{
  "d_model": 224,
  "d_shared_expert": 0,
  "balance_loss": 0.00855,
  "head_dim": 32,
  "init_std_up": 0.0416,
  "init_std_down": 0.0,
  "lr_head": 0.00633,
  "doc_mask": true
}
Below are experts of layer 2 (counted from 0) of a mixture-of-experts language model. Rows are named gate (a neuron's input weights, with its number), up (a neuron's input weights, with its number) and show model dimensions 0-111. Each number is 128 + 24 x the weight over its row's rms, rounded and kept within 0 to 255. Numbers have three digits each.
Before each expert's rows: a language model's description of what the expert responds to. This comes from a sample of Wikipedia text that the model never trained on.

# expert 2
What it handles: Determiners and articles. Articles and determiners beginning a noun phrase, mostly after prepositions: the, a, an, his, their, every, this.
gate2:156080124114133092138146146103172136134131115156139129167135116143135153121084143131124106143150152134125100086126130124144101122128147160151179100149146142137098169153134121100171114093149138076128110111088102145136073186164109126140133157131175136121144133128128118139133114126123129140151160085181148131130068097137110092173136085107
up2:136080095127121084110140152137138138131124115150142093151133093138129132106109141148112119141142163117135092060131148123142062103160130138124180094127116140143114201139125107119167106094146119090167099123077093152144090161145130146156137155140146130125135126150129129120132107130125117135139162099172140108136082103140122115178155080096
gate3:101122130119157150058148162080134116123116155113113093092110175122168065160143142109137118103109109123129115087118099121123096157116119091162111089124157086113177137173113082113155139133150125159135074146154160128088107137148142112139164111127119143147108150121138088113138136148110118123140130171136134115133142131120132124103145128131
up3:161145127112136112209151096125126147101108111116173141124121107104136152136095102111110147157140141134105203150177133133142122144171152132103137135157108147119163090117107160152135140092131127125130135110095140161171127095138145167154081121155104107134118108162126158149164147069114127131180134130127113113114086170144120139131113132120
gate4:119107132163125128146168131165134127096094127139099139149147118127121118110107108110142129142136151106103130109137102113125135148164117106131132120140099102191120150138156152131173128141115137095124111118124142124133121136103148123114169117104103177139134098098112121106154149162134111133109148098139138144166175127132129091155137135137
up4:092116134099099135129189168160093129124084158127101125163114122129128129125135116133137101141106116098076129095116113096141111120142119138139154132140126102166110139150140153107146196155147126093167129158133125131127094130131149126128121157155086155096139149091096122108156106132103107149137127145172117163137164170126134102110166157128
gate5:128097124098132123096148130174144129128154136146128149141142162148142180111151124138194155154116131106100098111122111095126101143095128069111079085146143152137118132124132156096158127142158127124098062142142130082111100114115101117123130105103137109098148150104116169109133118063085163130178116147150137153134169109108128184117130099130
up5:137126168169110144119146143113122141148134127154113118151161130105091086155112130129070091093146100151123143098152146126145171130111116190113117166131151105153132157153090139145136121127103155120119147113088138139100142121137155132160163147158131141170099119151121101158122110157151100164069145137128108171117113139188168104128137176081
gate6:142112114128128130141138117111125141095162123120130128171135119160121178157139174101164098102111114086160142138150117113131136126141112122123147148096087084118151143117131121124111134141160145083161088126157135154117139170138080160148127099105126106098143133088084114120097116102148119164086133138118149074119111130116145128132123092127
up6:155153102108138133157106138114099076129162125139101114167152118145166140141115187132127171117158095131148132140138146074122119135125108168111178117109113121120160135134142162139132111131125136137126106118119141113128141135136090134110087112157133139080109117106099123163134105154140145135064109102112102135131100117124096171106116097136
gate7:138076150117139098150090132135151144133161114108083129123180128090153110083163131135120127171141096150097159135140125107154111109165132127189098181106089129154119112125108154108144101126141118135149143136162132164145105125120130159089154141120147091178131124139113100098118115068118101132107118159129130130121122087157093114145117106121
up7:110152102070132103150145137104117116143131112153121136149143140150108091125133161153165107144111088124156134125125152122128129154133151130119134121136083125087108146106114114110137126170143108103151138179167128141179154139152132128172118100091150168127137130102105152153098160102131120113112144145122145121150142117161128160107109133122
gate8:127154110084140161126132133126126143130142114140130112149106105144143113098124113121132084136119121125114131117118128150160147157125140133133122096134187086097087156115113161112086163097172174118109175124157124130129132081119155130137137146145101116138109108102126096136106098128163162110110156117118136118094142125139100130143120155113
up8:146141130121146143136147113158132163107181102157120101130112114134170141122111119134132109141154086133108165148158178148125115129138134180134117126136177095081087148128123152132120141111117164137097142132128079124128103120157150118109162148129113112129111128131134125169116123110097166111115141143136178151089139165141094136119147129123
gate9:172082140105131107125107111087124121097094151131111133115083097161129136098073102104136152116167111136109135123116132107137104123073122131112139095184134137125187114162162144101143119166091157117111106146114082171149089127136151118128108101127105131155123139150136058119110119116116108098128135134101126147098124116117133144111125135095
up9:152139121140135108159148120132090147143118114136129157108152155127159115151158138150155128157113112132134166088074089121155113074102168129154106140110112161108080133137109104123113125071095145131136119141149107129116114146133174121142147061116116149157117138130110168093112152129116108175104153108149146139141106130164134119148136127131
gate10:134133115159118114102090146149162121095127130176130141150128156094108191113074139149149083112151094114094137159100173105120139170115106124112113105101156133110072124086070121096069128123085110125169151145109087157121103176117109144158113158106143139109125130136138130132134119078115125157113112147091119117135162158117121125136106113152
up10:159139138108152143152160113098109148140138178102136094138133119107149120146158144121134163163086137112138105128146095131124117122129171130112143139146096132153134132191171169164162150143121135127079082109147152151160154106117139118101163092138106100142101138120132126132189142122110136173131122114101137129124129088152122148128168106114
gate11:130132106126139151111131169133169116102084140105143159128133160147121130118113103168149140088111094146138093118130083138144130127127132116135072182123143128136147185148163112113137132131076162143162131123145099096162114115097113111117184116131145192179097153105116137129126144121102117150102133156157113142129116101127137155157148123126
up11:140138172140118104134146116092129139160144129159142100108132116107148119148125126113136121181111138105119175122154164106131141152141119092105180110154120109116116105107125110167094140116161077136099127142117133165121129117152142166101114135109139057090163094136197130127125127155143144111140117110107136116129161130090134118079117150104
gate12:142108134142125119109164097192116137147132138147152151105117119081126091102140141110124143111162135108075123114112176173151183112157113105086113079132133102119138127078107151167139109140134137140175127113127167148151168158116142123170092109149097090137117099105162109136122078159138138114122107169111116150125134141160123109108164155144
up12:123074137129119141130130173108130106128072132106114106169145131114127124149131128195155143097175135136128160138112146145099148120151154187102142119106153116128121075153106127129137148133109110123111157111114136123148124096106137073163162154139146128120113116139159121132159111130154109136140161145135105126184113172135098132089098159122
gate13:107106163101156150146144145126135082111102083128062143114087140147144129144135135090132104124151185114131132075128113065162091164162116106153135083103156142137133151156124127125151103120110126137117110126132097131117117118106097167150101132159112131108132143116147076134156093092119107122105133071123145146123131119107133153135079099102
up13:152136110159132161116154129095120121143120132134096136143155157126156144122113143101138109103178130141141074140152145118136092147163181101128111122160106144129166133163148137133139113127129110121050128127136127105107070098126106136141152150150091111143143145118114156160124165070140115114116129120110120134144157116068120110154143116175
gate14:116132096094143171113102119118133157118077122187137111157140149104149169137146151087112125114183144109151122105135118154125115126173097113145145149135136101143117111115126127154174148124095130113096125134135146136107165143130110168106160134110113091158130135110100101096129154143110077116119169131121142167117186099137110062132127091106
up14:189133126120127147100113120132153114112121130132114114140125126094130127137140123123091141142142157176151125079145125113114121099138122127148137138152142145124083144134089119138158139137104146133132117121120155133128172163159104136140141128119137091146116118115117136091187146119143103151108151146130128119121149080078121059133111088125
gate15:167117134188093140105090160138122142105101128142103139130123129135145105120122122124140125105164087152120177083108160115114080125095101118152149154171131147098107138114185107124138160128140115119132147088151150115090154146162115078107113141120139092149128127098130112116155193136115134130117121141154159116123124172102114139119131107140
up15:142153139161117149096180124163112163128125141121134146136123120128151132126126148144138125117115143168112151108123155140160073145128131116112111144123090116087114119102115122119166143144135128143176105113123137124125088129142104124133119084136128105142113134070175132143130123083132133073111142116108103107186123190116151148113147124110
gate16:128128143145154132164134103130113090155104114119115141169114186118128138095087120145073150140123145150115148091195134155102140138155094182098132122105143115153145132129136155147162152110124128117164130115155086145127137104128083105125104153087142152134105099157153108091149123126150124141136137125122113135111122131152108109117107136151
up16:093142144179156136147151107131122124196132142096122135144106152135123152104127132143070130133124167165119146126195141165129114101120134154096120075087139126148148129136148152159146100118153124141120133100125100168173142117112102105136051107092141125124102116153150114121152110138105117137114120146107113139143143117170090112096135154142
gate17:161117127102165102099160139128104116158126147161082119096114126119126155120195188127141146166148110156150132137094100125178126130129099098146156142109141118105110129133138080110135138111131151104113134135187095138122140128115109092136110122092123127140157152153118135126131136156145124189102179135139174114139200095114146109109136107146
up17:088100096168106149121135114108161128098160126152127125130174118179107124127118121118107094123149088103119120089090118123107139135124102152146102133091133154109118161156071115110103149113110097136139198149153147124110129153141178122137129132120108088172157132143163156111139122166137152145154128160116132133116089132095123135168121109162
gate18:099141121130145080131149153106183119134136126140113160131130122113148185134121120131110124142116157125128145126083152148122180144079137097110176118130183128153157151106102105149155131139123159118134174105149106127132121162089080141122109130110119112138134117121107075132133103120103141091107144133126109134116176097063132146140112182139
up18:101136137083157124114167167114132126131129126152150130185172103102126101120174126176115115128089148084106122125117116131111161173106107116115129161089129115127079126101161117115168140128151134117117133127151136084116133102183095161106100152159127157109122129132091151149119128165099146098107127115153130136120158094081155149117141179132
gate19:144148118123123139129104135143097118074127141143142135135123146124120144134152154125125131130135128125158116127118110145111120143146175182129170126099146123138151091095114151076160131137158157120173104125127196136109193117128129147127132130151147127128141110148132132112130161133119105149124088163112134107123196161115123132170087105107
up19:139118100132094190108127152118117122145116123178152130131122151144125197111153140145083087115121135085148150089068145122080144145148136140127086123091144152062142104129135128068145112138104115142120144129154110167116114100112105105108144127184149106128151068128133169118126169136120147132124116165128142136164138143147133131106128121117
gate20:115170136106129122129107137108142100116166117129106111129143099109082099143087120141145124151081140130157111128143103107133108153161164094133138168126141166104091118154096117104125093115150125127160136121158129142096139151120140096132097132132085112137149107077130081094117136121129115110102128116131097155111107184102120142107137140125
up20:150096108138148161131151134164137145144130117154119152154150154195165158154145151110107125091162139136117123104114152167125164131137133148132122083133124112165176094097138134116150158129127143136114138150128126134151131143109096188110143110160164154080134145173130153173134143101140143137143091149128166115151142097133128139130072131140
gate21:131152129091131151119163144105119148087082149120116159108124127126097111132106098144134147155153130083152131100137106119104080120138147137128153148138112107130074179119139128171180172161177168123114117147116134123160149110106076130158099151129100110139136095116113182103131127136117141172130111137132093102168159141110117103088118143124
up21:142147095157105130123123121136146167101159081135141117112138147190157121121164134087106099166123093148130094136120164125159162110164119137119082132123134150155156105123166106104091135083117122150181153104142075120149087077129168153084150143115118136137144129125144088132130144101125134087103135092104138137084136123119128137155159124115

# expert 13
What it handles: Clause punctuation. Commas, colons, semicolons and dashes ending a word or clause, often fused as in s, a, 4) or 13, in prose and lists.
gate2:120150108129140134110147105113127180141130161147101112108165126131152117111148153112100118128094099174108081136132138172146099119135145128145100131096129147124142131031129171150158138076111159122148178185155122104097126150129150140138162112144118138136184152127151110122125148097134144121117092133093101156127082156127139123098126138122
up2:171118167173134128137176137154156108115105165152114130165107132140099153146093127117149141119123154098146161100143200128112143096136104119179125146171120149145106141134132150086137076144149132115104093117090155132103109144128117117094120081078083147128095098143084116112151113171098111153128113116142150138103154099096131091132137127094
gate3:131128096108139153128084142175090127110125108162177123093084083156137140106142121138162102135157135112136128139140087122118130084121161117107140109162123129111094130107120092155162147175133107126126108141132093094117119111139131123068152153135139150109141132135124148127130136085164109126085098184101115114105124118122150145094146118150
up3:115173124102128095139100139135152145133081109141127156146138086116142158141147142114153139130118102150135140157125144152123092103142160136114144138133115126079108106103141133107158196116163142137102103121128126125105101140111152152115134106129129171162077152145149095163093172159159138116121120174104115144185137148160110161124186161144
gate4:115162138156133108112160126106124129093131141113118105147136094128097120114162145113167102145080129183173182156122136150151126132099152144111166108121164090080136077169079135084158118096132120133071124126135145152109104105117106137152101182136151143121162143165120130178158153113115125113137078108113125114113121119128093173160130153120
up4:117125063105099136122147126127130137155151131152139200161104179129119098121158126152133136128112133136128136162152148127150105112125124109140090161130132184162116121076139123138103178134121102143111119114119099131132115149170123123109181101103143106129143128121118133067174117104094117100093171109151125118138121140061148118155105100113
gate5:170139138168096123145129148146138125131166131115137088144141111145134132139084116122111116119140100096111132141106124137158109142130090141118143121147148113094106132110122129133157120093120146137104102150154133139131120158205093103167152138140150076165136138137155143119107118084098097108123139195139083163071117098127104154119109113167
up5:196129086150132110144139126137121142149165134149113092135118129111116139114112118098148148158143106121126136135086164163167157088149167137107138071093143138139111083155145152106153149120124145139083127110136150123109070149156099139183143151110133081136148131128095120069138142108131151147165120144115148136074095139149157130133135147144
gate6:168118097106105123110101136143145092107121123144111105145125157091153117125151101129116130092141154122095139159106122121158122105083128117145110123115146127110138100140137160160117103189131143149083137125171135202145131083132152109138107145130121163150109114086111116104136112163137165124129119135141084168132163124142119112100109115154
up6:171122091091102090136102128152127112149155101137120113144146144107104123144107133144115157115124114103117166124160122148207131125138100089136170137110113121097143133085119098133123099136119150154128143099134110197110137101141139140128111119119140120142113093122143082130125117144127157111101116194111056180118159096134136170087110151145
gate7:128086132126143150120196118144112142112131159138145120139140146090149149146132096130156130131136113116149152160098143086137070119101098127123113117108143104104141114114130122151105129148098115174157155097136160099155114097153162141145111137158159171129136166161153123143107112110168090125113135146092120121137127143159121139135148109109
up7:112104110116152161107177137120150151103151155122156096107132144113130158149105093124121116129147102112129164178096125089125099127116108113120131132122133105113112122117132135131076109132093111140120126119115182116138131128132104129102103129154143148147129125135125087158121098153152097134079099149088134126158126110115128139115153136096
gate8:143156159090125157167174097109113142148114122107187148110158137107124188118140144173085112154150135141145135145134099153097112131133125153064134110109130101115093109096097115160151141123164131168143148135167133131156119146157119130129171155131133135118106113149136098140091145117150163106138145138143125114107105135127108113132134149131
up8:131183159092125125099085088101134150154122102113136154110135131160141150098184125152104141178150134128150179113149138173140139095142149133115126125129159099141134091054126122140160116102153145120106136107137116132122137122136110131139102120123106149137128113128119114138106169110132137107150194117147128154115188130064144111108128145114
gate9:179134167150139116111132147137131117131119086155142175135114174099131152146119155108129120036141093084153105139154107122119122121136135137143105092177170132129111120144123143122125095114131148156171130174080134074151128083121135165159126148184167105117129125118114128166118133093171117127119103116160112164141127108110178143094143152121
up9:155123144121158146125112160124116106112118123144176140138071173141095129162108131134152124104108122123131100170133129072125126151083139138143122098162113137121095135113143138138136100089138134126174136168097143077116148155171149120143136125169186135088112135125124137131126127081142135142131120171135144160126143122097149132101140159152
gate10:078105185180150120122101115147149105168075111085170149122149100116101125103129111107125127100133125142113136126121114137139115089098113160097083120126104137157165097122154156128172147133115126122157121137095183132142147132074138150142177132117167122120125121087134147151144101152131122122128120101134148141131135098131078098140164112150
up10:141092130171153108131175109141119148168124125089118193146138135068154132141142114130110127100123112160155149151148143106138109056141142160126062172099117116156128127136130169122150149172117120169132119138108158104153125109124166152164136156126127134133104139137154167127151112144108142102128143099137163143158173131139091097099105097147
gate11:126149164118123115110145090096123094128079141130150095147174139106161123118097111107124106141087141144127117127132127146165082073146097147109120109123181130123119128151091117142101118164099094151123177121173100137141170067103111144052125161090134139136135138155111112118115137128107107154064128129106099115138163137101160111163140115178
up11:150144107118139159170119135188149147130176127120087134128082137162117144128165135169139148147148103081115124123146145114127127162130136069158132129120096130100124137088146138097162121120147146116122104134093133123145119158159146106157133090148134102140148092135149135127143125147149155116188131121147158136158119142159086122080123121101
gate12:127123160135111117136118155130090135165144154095109166164129156137097150125110110133162135118148155122121150111150109116119120123114131120126189129138097149152085141100152148142171096150143095086171108119116167151177147153119121144148139119097133146099076163115171116128149116130149091118125102124113114170180127108164141117154167124113
up12:125101099107110139187132132108102118143209142118128144126119106167142152063165180161155132136127122092128102132137139117127161142175144125098100145100139144128108178122117144102117166119150136109113136120155095117124124123103114141134099119113126086134159083159111111113119123153107151142151141177138162120149073126099145125118063150130
gate13:126117114129152133147123151155101107133092139131114151107134162110109066120087153104088140106121157131157184139125137117125135113165119129144087148100144093121124156099114111137145098143112111107102156126137089204101144113181121125130149125119131138125147140119118084146098082141100115130098109165114105140124144142130102122136096158098
up13:131144099119099129152144167126118144131140165136125115150111122103148136107119154146122146121139147128150136126141126151139147135144135162132075110148136070125132140122099133138135141160154139122129112126165107142110108127178114125104132149134148168147168145143139124206076115094095106127101062127129085130126112133118147125100130141100
gate14:134104114137090127111107118186132141157149142116130115125124123086150180115137143127118153126106124094137135082125114112158122109164094111149138148100154117148151109098144140136155119138110131125136104157151144151132164153173102114141118128128164096115070176124151134132136079110083108112179096137101096169132159138181124142116116060121
up14:132110102097108156138087154152159117111125123130143076133126139124138145125141128116134100134181111136159153121196094160133130156155147107144117170089123145107123128095153148121077138125129107099099129143104158141130131112156111174127152144131139118151099091123141091148110126117121122158121095186102106134130111119112134114092108120140
gate15:124128149160147163163146114125171123117153136141099119100135145137144149104103145133130129138170121132149124147117094153153182111144139110141136121077104098104122136180076121115129102126084154162125113151127144140118122151133140096110125136135113107088106122136097204176151107129121147136148117072162174118169130103143126151111152141129
up15:140136104077116123086089178094094125110118113107181171118141125110111117139148113121121130122085125135091161125152135106103074160117115130100143151125132161148102132104161109127103159112183126091119118119112100138142152126149137146132135125106124141188138130131156111095139156125131122131112114180099109139117127124115150107147129126118
gate16:171118143142130143111104131068124143130134149172121090107131131154105108089099160142137128132133128104139138078113132105106117094119143084171129115158128108138153105171126117137127161157152123097098141157117087099129151129127149107138130068141091158089156123106088148146125168158089150120104106115146109110159171150160133119129111125110
up16:139083143136123154126125121138139119140103128110137128122109095118126143133132115099107097103123169113146123129125161128099143142163143063121124137094123112130161115121135137090094119190187132136060110126176119170147177123123147125146100101122140135069150127133153128110083099112145147133110130130114118110162146128134147136161135124158
gate17:134113127106124134076132158172138086174107125117126159140170098128163122150156131134145158160144146142168144145125126156138135101170089120139120111102068101113120108127130125176152166126136127107097124146147133115124113125143137110122137109133191139114155131121139173148133164138163123090153094081155094103139176141108164099076113124153
up17:173132129150113151201114110098152163098117124152124169111144167127107146173107099124113120128130096080077141164128151139095121180095120145141099149126130116080108166108095086130091117138089114105148124107128117170192133131116114091146106132121146126142123119133120120154127091161089164126088107166094137098149115142120136126152127153126
gate18:119103159127114118128122148121165108146093091125128131086127126116156150157162124127147103107122157133143151161131164153151159140139138153134153114158111143147135134121154153095140136133129120129152115154139160158150065162104103140174122109154133131122132065125135085136166105120107153152171134110112187154123117178175143079154135112152
up18:127094145059155113102095123103115123123115158090140129103125137091104090118184122155138095140120122130110111141104140138129126062103077105129106135135149168090111117125112105131110104130137118146168117099198107113131115138081151116147076120125166118127119139105133137162098106138181121138125115061136128101128145123156140127081136134130
gate19:139123138139135103134097104165134138109124149113106084145138099135144095075156113137132156146089163107122073163115183167129130101147182150103112111153152125129117132122126122139102134120124108125095116149122139091093082155143188125118131114089153094117119116139154131141170143124122114077126146132133122149145154152104099172129158145191
up19:123143143137115135124124142187098152108148103075112123183136128143104113124133148120085176160126097126140131107154133121118088109149156099123100132137116129144106129176158137105130162119096157106160123141089115126127146135141134103138126110091108138122118105167123145145110086145138101111117159156171179095152142128112122151128070147198
gate20:136124092126096096137138130096095078124088132106106101117136145085131142137118099176146151126123120126198119159127107155145145114109137097147161127096157152156144101135098145152086094165146138119126118139124119184112147139124106131165146151135113138154166136093139107128112123108124088123142125109117118179160119111126103165117123117133
up20:051147150116166135116175125135140142146132126169101129161134119148070109122134114123116099121079104126091122127138154103122122166151136158109102110146135156137106154129129110096122144101171122167141158108146153073104100124126105126139139125129133086110119124129101147054130151140164147178137126155141131076098135149151147131114127150126
gate21:126193151136141097171100123102089127112137114147102157154138137103106116108129177121124128161121139105154149131119148135113157130123132119121143152162091166151102126118170133147135112121155129107149117109174138170080143084155105181176181116127097142120164120138111112115153117107125151104102163095185154152140120111150086161088108095117
up21:132149109132124081102112123109156130108128144138148076119107138144110102166162116136155143132103147123142119157134149110143102114134132175088167139161140161089092133107126131124071067153125171126090128119126103122109115151139139166159143130131137113125108115074113098140164109135143133156109121185119158117103121136142099090097145157109

# expert 15
What it handles: Copula and as. The verbs was, is, were, be, been and the word as, in prose and in cast lists like Mikhail Nazvanov as Kurbsky.
gate2:150113113133127149105108155136147134116118131084126155100100154116170094087126167175113166147063150134116090112133126144112124124118125123127114063137131123166124120152147139123095055126153151110151106129112144161104113122108112147140108146112141122145143132177111143109167143111132135169156130124110172153111161117090125161114137114118
up2:129113119092142114156176107125109137141148152146122112107187115117099175134123108118149098108170117124143160166166149137122148154132120157133122177126156148121136119104134128130146160103131118158101110141163105100150147109151122132100136112138139126094117132097149127137090139123112141082080162150075092108102094132160102097112117152128
gate3:125100144106115127151146111138168071130153133144098123094116116120085133146123112155115077135115119125111107109186108139139135089128117152130107190169187097145162101131161149128095107136135131156118136109150118126141151119125173115126122101144117167141109145120129080117091117097138134127157140152140120151146140114150116120083087130119
up3:157149136145108144104160098101113125108133151172113089114109130127097109139109151117130149120122119100188151123106156084115112143090175098129094147117142117126159104138158091101157169150123155127138068104133130139114121117100115137168088165092102127093156094132160129089122151140131141120135147108115122090132087143085142157133096150111
gate4:126116120160135161134132158092105126121072118092117103120125169108152120111139076124135102137090090119099111162130147153146176135101081096118119118136116104124139140118131126149097151121100133116150127151136122131122117136141120146113111135104171151100117086110125076136184117129111119184081135122105097154195139109142142124131112151107
up4:115162118148132182111135134163130134102128120119136148147121106166163162156118089182138138140123105120120123120107123169117144115117131160145093097122131149115185132131165131123168158134129176147095118122146139112135060141129138097145083153143080124192088155118119129152140163131149070123099137072147104126151123132145115122142131135096
gate5:148166128132148141143171142146131091101108160165070189144141142097127169104132140128117169163112129108111075080099145131156121130111127088109073109122119153121148121122082151110171133105101147153152136121176130140150151149099114135139142147136117143107106107106059116148121118165083133140106145135117124111179103137108114126121128124176
up5:108106132117097124101130084185135154140151166105173127141143142135141134102077142142159138129129128124122121145078101109097118182082129158149142113157132114127159173125145155105063097169131134100101136119086089140111098145125128174130108136135133146135149137106123130073074115134120144099130135133147112113109126133116140136105116125129
gate6:165133125138094115120140152118110112112139142114141158146130140136133157122120183070143096187108138157136118131102111099120120117152082097147121123121125134191116158110149111127096158110126117121152071095083108169107120100110118126089096132143134099156148106140134134120134183141126117110087094201121119180131132105112162115113159087096
up6:105141134125122142144168146166122129095131124119152134145171101091095146098120160151138158148111141089133153140144154112134157188102136116154135099111106128099168132113151125163110143143133125115108100134110108157117162167131122154103080126131117133167132117149127135156114155135128140126166068153097108140147095142093119171133143093108
gate7:138148095120164131168128156141118114129140070103155124108136164079125124104117145122098137149094113107104121133101145139158088156114157106077173143176125076137120139138131120129144120117138136133124071148108153157117166143126138150186144092146092139102136110114120157107141110139122090120156128144142115110152093112116126159153181117160
up7:141110159120100104152116105172096126117122146128093137158150073180126162109141145116148125142146127143122104131139114137136137127127143154101113139127125139128107087086121134111165152120135100097110134143116138142051138124094096087083139122157124128145109137113111104135078117127132166092153100166167133125144145148102102093095094154201
gate8:097200111127158085121132120110131129116115129121142123089097093113127163090128144132114152110119106140131127126117181100143147121127120118139167091163136088128129153128149082147094091090100110116128105139114094095111118128134149156118120125100106137105088138163131140096126132146152129125116155116149160130117087126138157119121120112117
up8:119081156116091145096098147148124141071101144151118126153112151154148111130132141147136113071117194107126125142165109196115121106152163138119092102133087164151108106138102140109127175172156159111136137130172149106119140111137124161101140123126168126126122129133120122133081105106121110122148077157108109116104161100104108128124111101143
gate9:129124150128158136122178090141110159110084172101131123130117138127113144115086109125103106106124138125118126120090115106135138167136125141110082167156124123176131137154116151131141139127176091096112110147119164185134138084142149113086082111124080117139101092124086147099150129121138108154118127089113135154068164133126166157135158133089
up9:123116135116122118111147116133160169136072123138140208088134135145133160143102132164100111123087124118116131122089115111157120142097134161149135144176158133154145108165146140143191111114111144117125148160151171113114132080151177109150117167134071101133104115138083153116155113122115117106144167124108116142119190128135119145103107114138
gate10:176148123121071112121156152155160120153146105125136160155147106131057101132115133153121131129077109116150099107086140135116149146143120117149156121107126145143126125150109102147059155149113146118175119154128122154110145121139097144145156087141109205178121125103129110157099137115106142119121115165158116108139143165098089122091126132148
up10:097155149139120134102097073134146130173129135144135152153164131109107149117128088135104141136126144126157102130147091119095116107156116131137093101130173150115177125105166108145128114123118112113101136156143101117108123163167169101155106125146117138050152124115145143107168089139121150136149162110113139127137130104146131098194116093074
gate11:136190138122097108136109123136127108069158119125163094119163105137150131142140105143157094113156118102125107088143123097101120108120134144082122127092134075138161108125078144095136132140162138118152097132143145149169140096110107129166126130078162105178200121135087127123131152109105101150134084170105131158122102148139177130142072138166
up11:135170124127153100143129117145115084069104123136140114109151127098140137157123103139131084124139127132120116092101125089106128088126117119077101101094112091112139106103087122062121145149162143137105098139141140151156110098106105115151140144122162128132183123150106134100155135078140075139102116142103140124128133127125168121156098128156
gate12:129158161130119144134121104084122112095103182149139129108060107126165135149143144107153118106117111145090107141122117094151144172163135121124159163123104149145168176129131127122120187163132135137149121132144117133152151132133114118089164105128131080127148110107123180118134124202128123117113113160138120163144109139106175134125151122139
up12:172087168107117123118159141117138119096084178146142128120107070119119124159139109122117142100126092108105123131130146100131095136136142099109153156130142130120156161135172116138140174155116146143134139120139144129150121146122130121094160144145132091135149124104137149140136147183128119105126115177115080145169102133140192097152150140134
gate13:112136130146119084117102154123125080108139165111148164112136137107052114131153118115111131133175115093156130125136141166126092155097128111072177166088116097139128152131165130129122112141081149171135109120137142140144157068115106092124146137138115122067154133121136078138126145101116146139095158147124132138084135141104126134128070126134
up13:107149123161116096114113148133099078095144159116157184124138126140054119127164106104139125137158104114161150103128161141115088151084123110083175169105112102128123167139153096125116121137086128159139079117146131130121144080107092098111124154112104118087172127127130085131138137080114145127124131145132142132094137153099129128105100149124
gate14:153119148101150166094107132088090113090179083178153135139133124110110102102130111174110115108155152120121085128115159195155123123129105126138144162137120101128112127129140106120103122135110137124163114139130114189134092162092136091069066127080116156127155143111130165136118082122105098124128130161142109129111131137124135091119110116115
up14:099124158168097108139087100145157152177096198082123132136142109142148168139146114095123118093131142143139124148113113057075137131163130130134116111099136127148142118115124155121136150123134109137111136141122157067161135108144143166143173135173141127142137106110149093113145166150144168129154136053121140130145144138130123136123106147100
gate15:108107127156158149123140092112125132126127127138166088119112115180120145106156149081113086155065147123130119160105104155084111130092134179101113093141165159141154120133122115134124136127119170143132116147149143151126121121136096161160181127120124144151096124113068105169134112151096115135157117175129170132131141129115113121123092146152
up15:119107097128138118128134117117100130153155099171156130101119105115141111112153083114163112120176151131080107157106152099121119109150109132113153182176122130190150154154128101137104148144198090145155147104122156113125120139094134095107110112110136134146114102123145144129141108130120171108109125117110116114132116096124095163174113146138
gate16:117142129104145076077178154132160142100095134186130100098159202124146136141123102120090107150142113167140103124101122119130119121091125092175148098097178099115122178095097125128152113120181144132133139125128146152119090137127083159134144139138117102137130163108103145140158139128096116117110130107089114071084113153119134130123143129135
up16:097113132129120101104218130109161135094105122175110096142130162139125119134090070137097151133150107127138099121122112105128133114103107084150149123101176134127130163086101137100148118137189139125131150110179140135141118135141118161123131154131130094132146113131127165129175145113109146116130144095126112095094140103099130162127147117151
gate17:141132153115143160102139108137124161141111167150080132133140115102116184146100105114097120107142101117102137136132137122192163140099120102150141114114111115147140130117124115158120126161110192134165138099157160118161119150128122138114123086137110141118107126101156125111143108162062186160138121146132134104141108111157169100121121123158
up17:123130125156110073147101159104107087100142114066195101117111134148161097094164152139166120130140165142150119149123143118099081131147135156144134134128128156109124146116132141108126130110179062115098098132108115128081124116105147104187125159127127116134157137148103129101117142109172091102138122113088099131131157162104100160127135166122
gate18:112076109181150138094081107146124110137136113105111162144126095119167093117119072146171144114157110122104167124134114128129171121180107151105128136075123140135144118143153188158098124149099072111126138149133166126106118127142125092156116140101132140141127167131110172139123093184132109083144121162106145140122082089139156123132107139094
up18:127098144137140103121109137117142131156131155104163141144139107139183142156110074171169135107129139136130155100145114092130115147154114102132106155095119119128095127112160157172144134119122103107165116111149156140105132146186103116176106118110154098147123157161116133118142109204130122088117107126120120104133076123114115158125074150109
gate19:124114112143189171188123117093137145104094108128138127120091116118134130143126109115139106136117094152075140130114108155089167112123103130100139132122112138129123080159144137155126145163156149107178118119170115082136138144127122113134164146135121129131103108145143122128145158116113138107154104142149124137113142127144094170127149098132
up19:201119114149080125083160110124141100169145090140115151113123157119104113114114150131130152160100134162139105097119112095138138148132122129129143144122108132136134119125119150118150101125108173143115142085127111152063114121132128134116147098108153125137181153115076110122141103121121147124104138137143130068157131132121094110091153093156
gate20:123150108152125150134139133166130128119115143119132111107135111141158141101108113150141126123173093160151134080171142126126159104148138153150164103140134105179084138136155125159157117083150164123170146169153153194138135101171135111080128125122104104129163142148126063135128126125122149131127121200095130128127162152122123102123106145091
up20:150112140083137129107168111148132102168133106149144157145149167144112111138139134118132075103138140123097101136058128168121111096131147135149121126101151134126136120099097127123127095144125151105109118134130100124140114133086119159132111112126164098143129108098143195107082124174167104123172107144132129119114154133202142145082129154149
gate21:153124120175122178143145083126092115095133165115138130112152131147036098140113070129151173109135107116148104154129117130124109117116136144146127111107124154165134114097140094149116123141117123119151144160147156113140116114140111136135122112118103122128147109133140137145128160127129150125118110163101146077104163157135105115190087170131
up21:120117156143113118109129098130101138105105136074134101095153109122170132142127136144140147138118152130134121143118126098179153120146133131130140119143117157141138092131111139145116108138141104141074119113121080140077109186124124120115091155148112154168136157115142137106123125115100155138112104122141173119117101164157116090132154211143